Experts of a small language model.
Size: vocabulary 16384, 49.3M parameters.
Experts: 24 experts in each of 11 layers, 240 squared ReLU neurons an expert, 3 picks a token.
Training: a variant of SOAP for the experts, 607M tokens, 3256 steps.
Below are experts of layer 5 (counted from 0) of a mixture-of-experts language model. Rows are named router (the router's row for the expert), down (a neuron's output weights, with its number) and show model dimensions 120-159. Each number is 200 + 30 x the weight over its row's rms, rounded and kept within 0 to 999.
After each expert's rows: "comes before" lists some tokens at least twice as common just after its tokens as in all text. This comes from a sample of Wikipedia text that the model never trained on. Tokens count by the router's weight.

# expert 11
router,183,168,250,161,155,171,193,203,152,209,217,239,240,199,195,188,205,251,161,169,207,205,233,168,284,153,209,132,185,168,190,181,215,175,188,245,208,181,218,176
down0,229,181,223,237,169,244,192,152,207,209,184,224,238,234,225,212,242,168,226,222,245,230,193,175,153,247,162,200,189,224,103,202,238,181,215,206,214,148,177,185
down1,246,254,162,224,145,154,253,245,148,141,187,190,218,196,202,178,180,189,211,204,232,161,184,142,212,243,184,181,171,196,217,204,230,172,160,152,168,217,171,232
down2,266,236,159,199,174,161,261,194,227,185,168,208,180,178,146,215,213,146,256,246,185,179,178,157,208,179,220,220,251,223,192,205,210,219,158,173,193,211,239,131
down3,196,172,167,211,180,175,160,188,216,187,221,251,194,207,196,146,217,230,185,213,215,202,160,139,177,143,188,174,232,197,179,205,251,241,201,156,175,185,178,201
down4,199,176,214,176,202,177,194,163,200,204,189,169,215,274,222,187,150,254,180,200,211,224,218,187,198,190,174,201,240,225,191,158,275,253,178,210,205,224,182,180
down5,194,226,232,222,144,166,229,249,197,188,237,182,212,188,222,217,221,176,236,209,191,158,241,211,200,193,237,214,155,202,258,193,211,229,192,225,231,270,255,206
down6,191,260,192,161,279,235,216,220,236,210,190,232,175,226,177,238,271,220,178,218,198,157,186,223,233,207,184,190,207,221,148,211,204,216,214,190,229,153,227,177
down7,198,188,220,223,208,197,259,229,177,183,134,212,132,172,219,200,204,208,220,172,156,150,189,180,190,187,225,186,227,197,173,215,156,181,190,189,197,205,206,230
down8,235,263,227,215,210,182,196,193,226,145,225,168,194,184,190,220,254,191,242,204,164,205,199,246,201,219,184,210,187,167,198,239,221,179,203,199,217,176,174,275
down9,212,214,153,200,204,192,220,145,228,119,175,219,253,196,204,217,170,183,214,226,237,167,173,245,161,209,195,217,223,182,188,251,266,149,231,219,211,146,142,175
down10,274,214,220,172,223,198,177,220,172,213,225,218,189,219,206,196,237,196,173,190,165,173,227,231,228,219,190,256,214,196,232,189,157,213,197,184,202,213,163,225
comes before: "the ", "a ", "be ", "his ", "their ", "its "

# expert 15
router,239,186,159,187,208,221,204,211,187,174,249,156,146,240,205,169,245,225,180,212,186,231,170,180,242,259,180,206,226,118,206,193,206,276,209,169,218,198,189,221
down0,220,199,200,223,182,161,220,178,169,172,180,207,235,164,224,188,182,201,186,171,145,217,249,282,222,183,247,196,184,228,174,230,230,193,212,225,222,181,228,253
down1,202,253,203,206,164,227,172,221,262,221,200,172,155,194,222,186,205,192,214,200,150,204,192,147,190,185,135,166,215,219,212,197,236,204,215,158,239,230,190,236
down2,184,193,201,195,180,190,156,165,183,168,178,211,249,207,164,208,149,236,190,221,183,217,161,240,227,223,240,182,175,204,222,176,170,184,243,179,185,215,210,190
down3,155,219,183,180,226,219,178,207,198,205,211,163,193,176,164,207,218,210,191,268,172,200,152,135,253,211,200,211,214,197,182,123,188,174,264,187,189,150,215,174
down4,180,181,162,238,171,164,142,200,189,202,218,245,232,189,240,226,214,194,130,158,242,212,223,235,209,130,187,185,200,252,106,236,191,212,200,186,179,179,198,151
down5,133,190,192,200,186,208,200,227,188,216,186,175,264,163,178,210,166,160,190,215,159,250,226,171,222,213,176,203,261,214,237,212,225,182,186,220,224,169,256,234
down6,205,214,166,200,176,204,202,238,235,152,139,182,209,215,172,203,210,281,194,266,191,178,215,183,182,191,215,180,228,164,203,209,208,216,167,186,225,228,133,166
down7,211,171,250,245,224,178,186,146,148,225,203,163,228,199,194,175,211,205,189,216,194,196,168,179,216,197,220,213,292,169,219,213,261,215,187,213,204,177,162,173
down8,207,149,157,223,220,209,215,240,256,189,201,215,154,208,120,213,181,171,172,203,230,216,209,215,226,111,201,227,229,259,172,167,195,233,204,178,239,205,168,153
down9,216,216,213,194,231,220,178,159,251,257,198,190,221,159,228,125,189,232,196,164,175,200,217,197,148,203,215,222,127,229,192,282,272,197,241,163,191,166,174,208
down10,216,215,161,228,170,223,211,209,198,164,241,218,213,205,194,182,243,191,203,193,185,201,205,219,163,229,191,244,149,177,176,193,190,249,167,134,210,222,184,186
comes before: "(", "and ", "of ", "in ", "was ", "for "

# expert 4
router,206,237,185,138,209,212,251,140,200,207,173,181,176,220,207,184,183,168,163,229,153,199,182,167,244,222,217,166,215,188,152,207,196,203,184,216,178,140,249,159
down0,169,197,187,214,196,208,240,158,193,180,233,209,187,222,161,158,202,201,205,172,186,212,195,218,173,168,180,212,185,224,208,164,216,212,158,232,181,170,232,279
down1,176,189,216,181,194,232,182,178,207,189,198,214,211,168,191,204,119,187,229,143,182,194,212,227,249,161,209,184,207,183,207,244,221,151,209,236,189,273,120,183
down2,204,170,167,163,169,201,150,158,256,183,212,208,197,184,195,229,197,230,192,188,200,195,183,291,230,213,214,208,197,181,194,206,195,258,206,215,158,162,210,244
down3,202,153,187,216,219,212,159,196,210,219,180,281,155,227,183,202,182,213,150,137,132,157,215,247,228,157,207,187,196,210,204,156,240,212,195,219,223,168,203,210
down4,148,153,257,268,231,189,128,182,249,216,168,177,190,219,177,135,213,186,210,161,166,197,222,213,226,180,221,156,155,182,218,226,184,215,138,250,234,224,251,171
down5,202,183,208,225,237,175,246,225,170,188,208,185,211,165,213,157,144,200,201,282,189,173,183,241,211,237,220,159,198,226,224,181,191,242,113,193,210,208,198,231
down6,242,179,222,211,187,158,194,191,209,234,174,158,175,178,194,148,202,217,150,222,229,194,210,255,231,210,241,198,185,180,178,212,180,248,174,157,195,197,214,187
down7,285,196,190,218,122,173,186,197,258,160,210,185,137,215,215,209,188,223,190,186,262,259,163,186,142,221,258,174,231,163,180,202,227,212,187,212,275,163,188,210
down8,184,215,191,176,212,212,191,202,237,237,194,173,189,213,207,215,200,205,194,202,198,186,225,226,240,197,253,214,142,190,214,205,172,189,225,173,156,226,254,198
down9,141,215,215,183,225,223,202,260,177,253,179,193,182,144,224,205,214,176,131,218,227,154,218,161,199,160,233,232,234,188,181,198,165,165,230,181,198,204,206,184
down10,215,224,184,196,217,243,185,240,212,170,185,181,178,201,195,238,202,186,222,188,275,183,224,219,139,214,197,181,177,207,200,213,273,172,203,266,202,228,166,148
comes before: ".", ", ", ") ", "% ", ",", "–"

# expert 8
router,202,212,185,241,181,248,237,201,216,160,199,168,195,234,229,157,165,230,163,175,148,212,185,180,195,237,219,190,197,222,203,244,156,141,169,193,188,172,213,276
down0,159,195,203,185,179,145,259,158,189,207,208,184,227,155,221,198,204,176,140,172,187,217,125,227,187,224,163,223,172,165,203,171,154,230,199,191,197,154,291,203
down1,202,138,175,222,183,211,193,185,182,176,155,201,209,185,196,245,191,170,163,190,212,195,192,211,197,195,208,193,163,207,205,207,198,215,159,175,223,180,216,251
down2,237,208,207,207,186,150,204,199,201,222,247,214,211,190,173,189,230,216,177,206,140,178,210,233,221,220,222,194,213,259,204,242,212,219,168,194,167,160,218,239
down3,227,193,231,231,179,131,233,221,206,199,212,156,187,237,176,210,186,214,208,218,152,175,225,211,223,161,167,191,160,233,289,178,227,208,191,238,230,195,168,178
down4,177,209,224,200,213,206,203,217,212,207,170,172,184,182,202,185,238,185,206,225,245,214,221,205,220,239,153,159,213,230,184,213,219,176,199,169,133,162,172,220
down5,174,202,215,182,172,143,230,213,209,213,174,198,160,254,178,209,235,204,202,181,252,190,218,261,133,164,168,156,166,196,187,191,190,189,181,210,230,169,183,224
down6,148,195,206,206,183,195,263,225,235,196,156,187,210,201,224,258,169,204,196,223,204,148,198,226,148,103,212,228,191,165,243,201,178,192,216,176,255,195,214,200
down7,180,222,184,190,139,193,274,205,190,193,205,167,232,224,215,248,167,208,190,260,227,237,247,241,174,290,174,176,188,191,225,172,213,217,229,168,204,214,228,196
down8,158,185,182,230,258,205,205,200,254,219,213,199,168,242,207,198,198,218,176,181,204,193,209,212,154,227,239,211,209,183,191,201,175,229,263,183,177,243,180,216
down9,201,143,194,174,168,161,203,204,174,267,223,148,211,214,204,185,243,226,152,192,201,150,166,207,185,181,246,197,174,199,244,257,166,221,198,165,228,204,215,221
down10,170,179,244,175,245,180,199,167,208,208,223,211,203,234,200,169,208,238,172,224,278,196,213,230,244,193,199,194,234,203,269,172,203,189,185,235,202,210,222,178
comes before: ", ", ". ", ".", ": ", "\" ", "s "

# expert 21
router,243,230,239,161,206,147,201,225,184,224,240,155,151,203,172,249,221,217,274,188,173,220,181,195,185,196,218,155,255,193,192,143,196,162,239,195,201,174,156,215
down0,215,243,207,225,191,181,238,204,243,184,205,167,213,185,206,189,185,194,199,204,200,170,152,221,242,157,176,242,156,136,148,196,222,208,193,259,206,186,208,224
down1,191,196,237,173,118,161,166,193,195,183,219,174,173,160,236,147,194,181,215,190,248,186,224,192,197,214,196,165,217,175,234,201,236,232,177,194,184,204,185,149
down2,223,214,212,203,207,230,176,201,164,210,188,245,255,139,237,180,170,222,242,192,224,244,223,221,113,220,214,205,204,209,202,220,215,216,174,219,195,193,157,215
down3,171,256,200,180,237,168,260,239,161,199,177,215,158,221,194,244,195,207,217,201,199,236,204,180,188,176,241,147,150,165,186,221,237,260,199,194,195,161,212,181
down4,239,230,247,214,146,182,154,216,177,201,203,217,192,199,197,130,152,219,196,166,187,150,176,161,171,223,206,193,188,197,275,240,185,181,174,286,171,215,208,200
down5,227,158,178,211,236,239,173,238,226,151,169,216,227,184,178,171,194,187,218,218,176,246,225,196,172,252,191,197,249,218,170,214,203,221,196,182,175,172,165,204
down6,224,229,220,220,191,233,225,204,190,219,190,225,198,266,164,223,231,217,144,157,234,172,179,156,201,193,209,154,174,207,191,209,242,197,251,172,168,164,218,183
down7,202,234,220,180,190,235,225,236,208,250,230,230,219,195,144,199,216,230,216,177,295,199,240,174,172,263,170,180,227,232,229,234,235,180,205,238,241,190,179,191
down8,198,194,177,211,219,186,207,195,149,168,207,201,138,228,198,218,207,242,230,154,197,172,183,208,248,194,150,246,201,148,194,192,195,200,220,223,241,204,230,203
down9,165,185,225,182,188,180,232,192,175,205,153,218,191,213,199,192,229,190,183,220,187,198,144,187,159,215,197,217,163,179,198,263,295,219,211,223,239,230,186,173
down10,203,224,263,124,171,246,145,225,209,190,178,205,229,196,224,246,269,134,201,201,216,215,252,211,164,202,228,217,224,196,170,148,256,211,164,149,178,162,171,202
comes before: "==", ", ", "\n", "\n\n", "s ", ". "

# expert 16
router,200,187,221,274,212,181,179,156,189,224,181,261,220,235,213,257,155,241,210,191,216,185,191,165,221,231,197,219,199,170,170,208,218,214,151,184,188,178,168,213
down0,188,237,210,199,219,172,210,165,207,247,262,206,220,154,226,201,206,213,199,173,180,201,208,199,214,249,188,206,206,272,242,235,223,205,216,231,192,215,219,243
down1,190,170,198,158,189,192,177,216,246,194,193,169,225,197,187,167,175,223,256,158,230,209,242,223,184,173,221,184,233,202,201,238,244,215,229,217,192,205,210,144
down2,221,252,227,250,171,217,212,167,175,163,208,202,203,233,191,188,258,225,220,229,245,162,141,202,127,252,176,187,194,180,207,177,211,238,241,161,215,176,166,255
down3,170,163,197,194,208,188,191,188,202,152,178,186,214,196,188,200,198,211,162,242,238,218,171,198,191,210,219,189,239,225,197,184,201,223,169,229,182,240,137,199
down4,199,174,124,175,209,171,241,212,195,250,187,208,186,248,240,148,220,176,230,191,156,192,193,226,162,195,204,246,154,219,166,173,203,222,199,181,171,219,199,196
down5,210,248,200,248,207,206,251,273,226,230,209,191,172,261,204,256,169,188,213,179,173,188,200,171,183,209,232,202,188,122,250,179,187,233,192,227,160,237,207,222
down6,165,210,162,230,216,193,187,212,186,221,170,170,232,213,186,223,238,230,179,205,169,178,208,248,215,205,194,184,162,253,199,194,213,242,193,207,191,191,192,219
down7,209,188,209,202,157,173,232,176,245,229,242,194,209,216,226,153,185,155,210,166,229,193,185,208,134,197,208,257,215,175,213,238,242,160,223,224,217,247,208,188
down8,200,220,248,176,221,176,268,192,206,204,201,197,198,228,242,196,235,180,225,210,214,237,213,209,188,187,209,177,196,246,230,254,184,176,162,208,201,180,191,166
down9,238,177,215,253,239,206,187,177,229,176,200,208,214,247,207,170,163,253,194,226,199,212,189,204,238,274,203,193,196,193,192,156,162,174,187,231,186,219,148,205
down10,205,170,180,205,147,183,218,177,149,204,174,206,166,217,246,212,185,234,174,250,145,258,159,224,166,180,229,194,230,174,244,230,247,204,208,245,218,206,189,205
comes before: "of ", "to ", "in ", "by ", "for ", "and "

# expert 23
router,210,179,181,268,239,151,190,242,176,170,205,165,200,207,212,185,185,245,223,205,219,220,208,272,154,196,180,240,228,180,206,181,205,170,172,211,211,230,175,112
down0,176,217,208,216,202,163,189,285,153,140,179,216,230,214,149,184,245,213,166,193,192,253,199,198,132,189,181,212,206,205,195,210,230,193,218,197,169,188,180,175
down1,205,193,229,202,225,255,177,221,249,186,184,233,188,222,167,177,173,197,202,183,164,176,189,194,163,134,223,165,132,161,205,267,222,179,170,145,258,234,149,204
down2,214,203,171,193,199,181,193,248,193,182,208,218,228,149,199,154,170,169,162,182,229,154,170,201,189,185,152,226,207,258,159,249,168,228,193,183,160,162,230,221
down3,198,215,163,181,170,237,178,162,137,194,179,205,241,178,196,132,217,184,135,154,125,170,211,186,224,250,173,145,129,246,252,241,239,214,130,236,194,170,205,186
down4,119,182,182,155,251,257,192,200,176,198,246,182,217,206,161,193,235,180,212,218,209,177,196,200,172,175,197,211,249,191,165,213,192,217,178,144,168,147,218,214
down5,229,282,239,180,174,206,235,171,162,213,103,231,231,228,207,150,255,206,157,231,166,294,210,190,200,209,195,191,166,199,201,190,204,168,174,205,192,212,165,171
down6,261,223,204,172,208,192,222,228,160,213,182,166,195,169,215,243,165,228,240,246,180,234,207,240,209,178,226,193,179,208,215,212,190,211,188,244,225,170,168,211
down7,215,210,221,186,161,142,213,226,260,165,204,174,219,245,168,158,168,210,202,158,196,166,194,257,229,148,239,180,210,218,192,205,131,171,198,228,236,210,199,167
down8,184,202,233,198,203,252,191,234,197,154,151,190,162,216,208,226,205,189,240,183,150,189,269,193,171,181,223,210,222,212,204,203,161,189,203,164,190,211,237,200
down9,224,235,172,194,217,230,151,172,200,231,173,211,240,187,176,239,137,255,207,236,253,192,224,202,213,242,220,175,204,212,158,185,197,234,145,215,220,188,174,139
down10,197,235,206,179,203,212,216,226,201,235,135,173,241,182,183,180,202,237,172,192,199,241,205,168,181,146,249,247,190,210,247,168,153,237,177,208,202,183,222,169
comes before: "the ", "and ", "\n\n", "The ", "a ", "he "

# expert 3
router,234,247,207,182,214,246,226,217,184,182,196,233,233,197,223,214,243,181,147,243,155,226,225,200,193,220,147,208,212,210,145,227,189,225,231,158,199,260,158,134
down0,165,141,226,193,209,168,241,168,202,199,223,187,173,216,259,256,188,191,194,155,201,176,192,159,242,164,155,159,139,196,179,204,221,235,222,202,224,177,169,172
down1,201,172,181,214,192,240,149,206,191,241,177,177,201,202,205,218,167,164,219,140,136,149,235,223,246,199,258,220,186,193,264,215,174,222,189,148,203,150,214,225
down2,204,223,220,226,153,216,218,179,168,172,171,225,215,219,196,153,137,155,191,238,262,221,197,202,145,229,135,269,194,211,241,164,195,155,246,180,190,150,214,233
down3,175,236,192,208,255,249,179,187,205,209,232,213,235,201,218,206,185,155,200,138,130,199,170,197,235,186,178,157,194,231,248,242,193,208,174,167,173,212,202,211
down4,147,223,206,242,190,156,146,203,184,152,251,211,149,193,172,151,174,174,199,287,152,212,224,225,189,166,261,207,195,239,196,171,183,236,197,190,159,130,173,224
down5,152,159,241,204,207,225,209,164,207,269,183,226,184,224,190,189,219,210,247,220,181,189,216,161,227,187,222,211,179,231,210,176,207,228,250,209,166,190,223,158
down6,211,227,236,208,206,145,236,213,211,154,224,184,237,239,236,202,202,229,186,207,175,156,241,165,203,170,140,240,201,204,285,226,163,164,161,192,165,191,262,175
down7,179,210,167,163,193,208,251,200,181,198,188,201,207,224,188,204,167,177,193,196,216,202,192,173,192,174,216,204,213,243,215,206,217,234,218,191,244,207,209,119
down8,204,249,157,158,241,180,196,153,181,118,203,266,226,256,260,203,224,193,194,197,121,99,202,189,210,180,239,197,203,198,149,162,190,196,219,169,229,218,248,222
down9,230,164,204,215,200,222,201,195,265,176,182,259,215,180,237,189,182,186,199,184,214,225,188,242,216,156,190,257,206,166,144,192,215,173,222,229,217,206,167,198
down10,191,180,165,142,202,173,195,199,177,163,157,260,210,220,170,252,258,285,183,180,231,192,232,238,188,221,186,160,221,190,216,289,165,164,224,210,239,146,177,173
comes before: "| ", "\n", "|", " ", "0 ", "\n\n"

# expert 12
router,217,222,198,186,194,166,184,199,185,180,193,185,202,166,208,177,177,187,194,165,194,247,196,205,182,226,183,220,207,212,179,186,261,229,145,208,171,203,237,207
down0,169,229,268,149,251,190,218,165,221,184,207,191,237,231,176,180,189,213,207,186,173,207,163,164,199,218,206,233,198,176,182,214,147,206,187,174,185,234,237,244
down1,191,171,199,196,174,190,198,236,217,153,203,153,181,175,166,209,223,163,161,158,182,241,210,235,191,160,178,248,152,195,225,263,217,204,244,191,211,187,181,169
down2,213,176,194,147,150,174,198,202,200,162,218,237,240,267,241,169,204,185,215,199,236,184,206,199,178,166,194,201,242,213,179,186,209,187,192,168,185,213,181,173
down3,137,161,168,238,271,187,273,161,197,183,223,204,146,182,258,167,143,200,195,198,255,240,181,170,172,256,237,248,231,194,207,209,197,191,231,203,183,137,207,172
down4,245,160,223,264,171,264,242,186,228,197,168,235,154,221,235,199,246,168,257,222,177,193,235,197,229,197,193,212,204,191,204,268,200,192,226,156,178,188,246,229
down5,180,162,184,211,151,211,237,179,224,200,191,244,192,163,200,219,222,221,230,254,193,206,206,179,204,212,140,232,218,255,155,166,231,216,251,110,193,164,199,205
down6,173,169,225,151,207,227,147,198,174,225,200,243,242,123,217,206,204,251,170,213,200,200,204,213,195,217,239,222,225,222,219,172,162,226,196,139,197,186,223,242
down7,223,234,195,242,220,208,202,194,167,227,155,238,202,217,198,222,156,167,210,209,157,202,210,178,169,183,214,208,189,201,207,211,232,226,159,198,148,245,163,136
down8,168,222,129,218,214,181,178,287,238,274,229,192,178,209,207,163,151,133,218,211,209,154,180,189,207,198,221,253,168,203,239,170,216,236,188,169,225,134,201,196
down9,204,147,186,187,163,173,199,226,207,200,200,170,243,213,243,208,214,199,221,185,220,249,209,226,206,180,157,259,187,198,194,214,219,180,195,181,81,197,151,233
down10,200,214,244,201,244,170,179,199,196,242,164,237,177,177,208,148,225,237,181,227,192,180,182,259,161,180,244,140,171,179,199,179,223,215,204,165,228,186,211,197
comes before: "the ", "a ", "his ", "to ", "an ", "their "

# expert 0
router,203,190,258,210,179,210,160,168,150,155,213,162,120,218,186,226,214,157,246,207,204,191,213,229,214,194,190,161,190,170,172,181,222,204,153,238,203,191,202,213
down0,189,242,197,201,208,188,273,178,200,188,209,161,167,177,255,121,214,168,212,160,216,221,199,209,221,223,162,193,260,166,151,198,180,184,190,209,266,218,213,268
down1,231,207,183,164,220,216,219,205,248,191,225,170,194,243,270,206,197,206,156,201,154,238,214,203,202,213,212,211,247,193,235,245,142,207,142,161,214,183,238,230
down2,217,201,244,209,242,184,243,185,202,183,245,191,225,203,214,224,179,135,220,191,169,193,215,249,217,153,235,225,232,154,175,177,199,167,180,221,205,189,207,232
down3,238,218,193,199,201,209,204,162,155,172,218,208,207,230,196,208,210,222,217,219,165,206,204,188,229,207,192,190,199,214,222,169,181,248,190,234,181,210,199,132
down4,236,181,192,189,211,251,196,191,214,216,227,173,164,219,247,193,199,219,186,236,181,256,120,217,179,204,260,211,223,216,202,230,200,168,175,182,185,172,174,214
down5,177,238,188,258,155,160,196,164,156,163,229,190,173,222,234,205,182,228,240,260,209,219,197,195,179,174,180,262,123,153,188,240,183,227,183,142,197,223,190,214
down6,254,188,203,207,161,188,154,185,218,172,208,175,215,227,172,216,160,164,242,225,249,214,152,176,179,274,242,179,224,208,151,181,174,201,194,175,185,227,207,266
down7,215,229,210,227,168,194,158,197,148,160,208,168,151,184,216,237,209,222,207,198,206,176,160,207,183,233,201,200,228,201,171,215,184,177,195,209,208,186,151,127
down8,153,210,215,191,177,271,174,179,207,119,149,197,181,230,180,147,191,164,237,227,241,182,189,221,194,213,193,203,200,237,156,189,233,187,172,215,216,239,209,184
down9,225,213,223,201,159,217,209,192,170,194,190,190,182,208,193,204,182,185,170,192,233,212,240,140,187,166,203,226,171,212,227,221,182,161,203,205,173,205,230,140
down10,207,194,220,211,210,212,260,158,243,207,157,214,182,188,173,177,129,196,198,173,163,152,154,237,206,214,164,165,252,181,181,242,207,170,169,180,134,212,227,162
comes before: "- ", "\n\n", "The ", "\n", "In ", "=="

# expert 2
router,219,229,197,223,171,224,229,228,181,219,204,250,250,134,192,214,239,144,182,190,192,239,145,192,159,226,230,199,211,193,212,268,196,189,178,195,181,192,177,251
down0,214,224,220,195,189,169,214,164,241,214,200,232,258,208,171,201,187,147,208,185,267,220,201,201,157,145,207,258,183,248,178,235,168,202,238,196,245,221,241,256
down1,147,175,191,157,203,198,212,220,226,239,193,176,240,197,185,234,187,179,197,237,228,200,190,185,246,231,244,215,208,153,245,196,159,205,126,195,163,248,175,196
down2,223,177,191,242,180,132,194,185,219,191,223,190,204,221,175,204,232,193,227,152,211,233,202,217,184,98,234,214,231,205,251,239,169,169,155,149,184,234,197,186
down3,182,169,220,210,223,180,235,251,180,169,156,188,153,147,211,211,218,196,197,161,199,222,218,227,132,226,256,192,214,190,222,186,170,206,170,263,182,198,227,190
down4,166,173,206,134,251,195,149,206,201,175,232,191,189,187,141,171,247,170,224,180,161,191,235,242,168,210,174,177,233,248,223,232,202,217,182,188,183,141,155,214
down5,240,236,231,196,255,221,195,156,222,185,203,191,193,180,256,185,224,177,221,248,182,187,236,216,213,194,227,203,243,124,240,228,185,204,146,209,185,196,247,212
down6,180,201,162,218,169,186,209,214,167,243,215,222,230,196,181,206,266,176,180,163,249,155,233,242,119,191,172,165,178,176,118,227,210,191,238,195,218,195,137,192
down7,211,196,250,187,204,175,205,216,181,171,152,197,219,195,226,174,178,171,227,201,214,222,197,197,173,210,166,191,150,224,172,220,241,195,223,159,244,172,229,242
down8,208,168,163,214,206,181,185,167,178,185,233,212,184,216,223,247,178,196,208,209,208,183,201,170,234,192,214,200,224,194,183,202,222,171,186,201,160,202,262,232
down9,228,224,200,120,180,149,200,212,194,204,241,226,194,232,214,185,177,232,204,214,194,216,205,222,159,148,185,274,229,229,165,223,233,231,156,199,252,114,213,207
down10,194,218,211,192,223,190,257,158,175,175,182,174,212,201,188,202,97,178,162,171,181,192,173,181,221,190,232,159,274,238,245,229,181,187,174,193,190,221,227,227
comes before: ": ", "- ", "\n", "= ", "N ", "• "

# expert 19
router,166,218,164,192,186,168,166,160,251,167,185,194,149,205,185,137,250,132,202,191,193,204,204,203,186,209,183,206,184,234,213,173,214,174,183,222,192,213,198,214
down0,157,219,179,202,209,209,217,161,178,177,166,214,190,208,163,203,182,187,219,144,193,223,222,191,206,189,216,169,255,227,161,243,198,194,274,238,209,177,229,200
down1,204,228,230,246,209,199,170,201,140,152,203,217,159,209,150,143,196,204,222,213,218,191,185,217,149,188,143,157,230,219,207,147,211,141,208,235,201,223,189,233
down2,217,185,189,175,152,204,202,193,210,150,183,197,206,215,284,183,169,246,168,241,250,231,163,201,221,201,199,167,179,209,185,243,180,190,150,241,208,195,129,228
down3,215,203,184,215,156,248,225,208,170,204,186,210,214,227,216,231,167,202,210,160,214,147,205,179,223,203,187,200,187,207,197,175,205,230,170,203,154,190,250,235
down4,163,225,217,283,201,233,206,214,161,197,151,178,187,218,213,149,209,199,168,240,263,272,230,192,220,178,189,141,172,188,208,236,172,181,191,184,222,194,236,251
down5,172,182,272,172,185,220,200,227,210,232,210,188,200,201,196,209,183,221,171,185,163,162,204,227,196,155,217,178,166,204,239,154,173,190,209,207,221,182,131,275
down6,199,241,223,229,180,238,187,236,216,215,77,228,244,216,151,203,227,248,196,167,178,158,211,179,151,235,221,229,184,174,195,212,216,203,185,235,194,209,230,181
down7,208,210,211,245,241,226,171,205,181,179,205,200,222,156,155,213,189,197,205,181,232,268,184,174,204,183,146,223,156,222,238,121,185,187,134,239,199,170,176,226
down8,206,180,199,199,185,224,216,200,202,193,192,197,202,174,164,209,228,200,123,187,252,203,204,216,230,222,234,187,166,198,205,156,205,212,208,210,226,228,190,196
down9,222,214,186,196,233,190,175,194,238,207,206,217,170,221,191,214,177,217,191,172,226,293,185,185,208,164,245,165,173,163,199,220,173,192,214,179,183,270,207,170
down10,187,127,224,178,249,236,172,210,186,168,226,162,177,204,205,211,250,242,188,239,183,203,175,162,178,144,219,177,225,191,197,234,168,125,235,189,173,213,215,232
comes before: "| ", "- ", "\"", "201", "The ", " "

# expert 13
router,199,139,191,183,251,206,171,206,216,154,224,178,158,225,187,215,167,211,213,266,241,177,246,220,231,210,289,232,231,177,225,180,177,199,220,238,248,149,219,186
down0,141,184,202,240,159,198,209,172,151,235,192,239,247,217,192,195,172,226,226,251,181,173,179,217,205,209,222,227,237,227,228,193,223,197,198,265,153,218,227,225
down1,200,212,203,231,219,177,161,115,191,228,250,156,248,214,200,193,206,173,213,222,202,207,257,216,220,228,197,202,226,194,185,182,174,167,243,171,224,196,203,218
down2,166,190,268,222,202,219,196,187,197,134,182,193,237,218,228,203,226,182,189,169,168,196,228,185,192,182,248,244,209,178,204,168,202,200,173,255,184,248,199,205
down3,215,235,192,197,206,252,256,219,234,209,225,195,163,201,209,200,189,207,236,245,252,171,202,234,248,205,249,230,233,207,236,198,219,205,166,173,237,210,228,160
down4,197,251,167,210,194,207,196,225,179,150,242,165,169,207,229,189,191,171,226,178,226,171,200,280,210,257,155,212,199,163,181,207,134,202,172,256,248,225,187,193
down5,183,160,217,217,191,170,214,260,220,243,234,193,190,145,208,250,232,149,214,192,190,214,245,192,206,241,190,219,195,228,211,191,159,215,172,231,226,169,209,258
down6,233,174,226,233,163,183,182,203,142,144,261,245,198,138,184,167,156,208,206,183,194,209,185,179,230,181,161,194,206,173,210,177,206,141,176,234,224,183,184,187
down7,180,208,156,205,230,199,184,225,231,199,278,139,184,227,207,224,183,147,215,162,134,180,175,239,191,209,173,179,269,198,200,226,224,189,237,208,155,207,165,238
down8,179,214,181,168,226,172,149,189,208,169,167,208,187,194,252,225,128,223,236,193,257,197,178,179,194,205,203,252,206,172,197,181,225,214,240,199,202,211,180,184
down9,188,216,172,188,213,173,216,219,194,208,211,246,213,194,257,113,196,289,171,253,221,201,187,214,203,214,188,237,172,232,186,217,235,168,87,208,216,153,128,145
down10,200,178,189,230,160,219,218,148,194,195,161,190,198,210,214,251,199,227,198,229,242,238,226,212,233,156,257,256,205,182,167,202,225,200,193,250,202,223,231,185
comes before: "| ", "–", ".", ", ", ",", "; "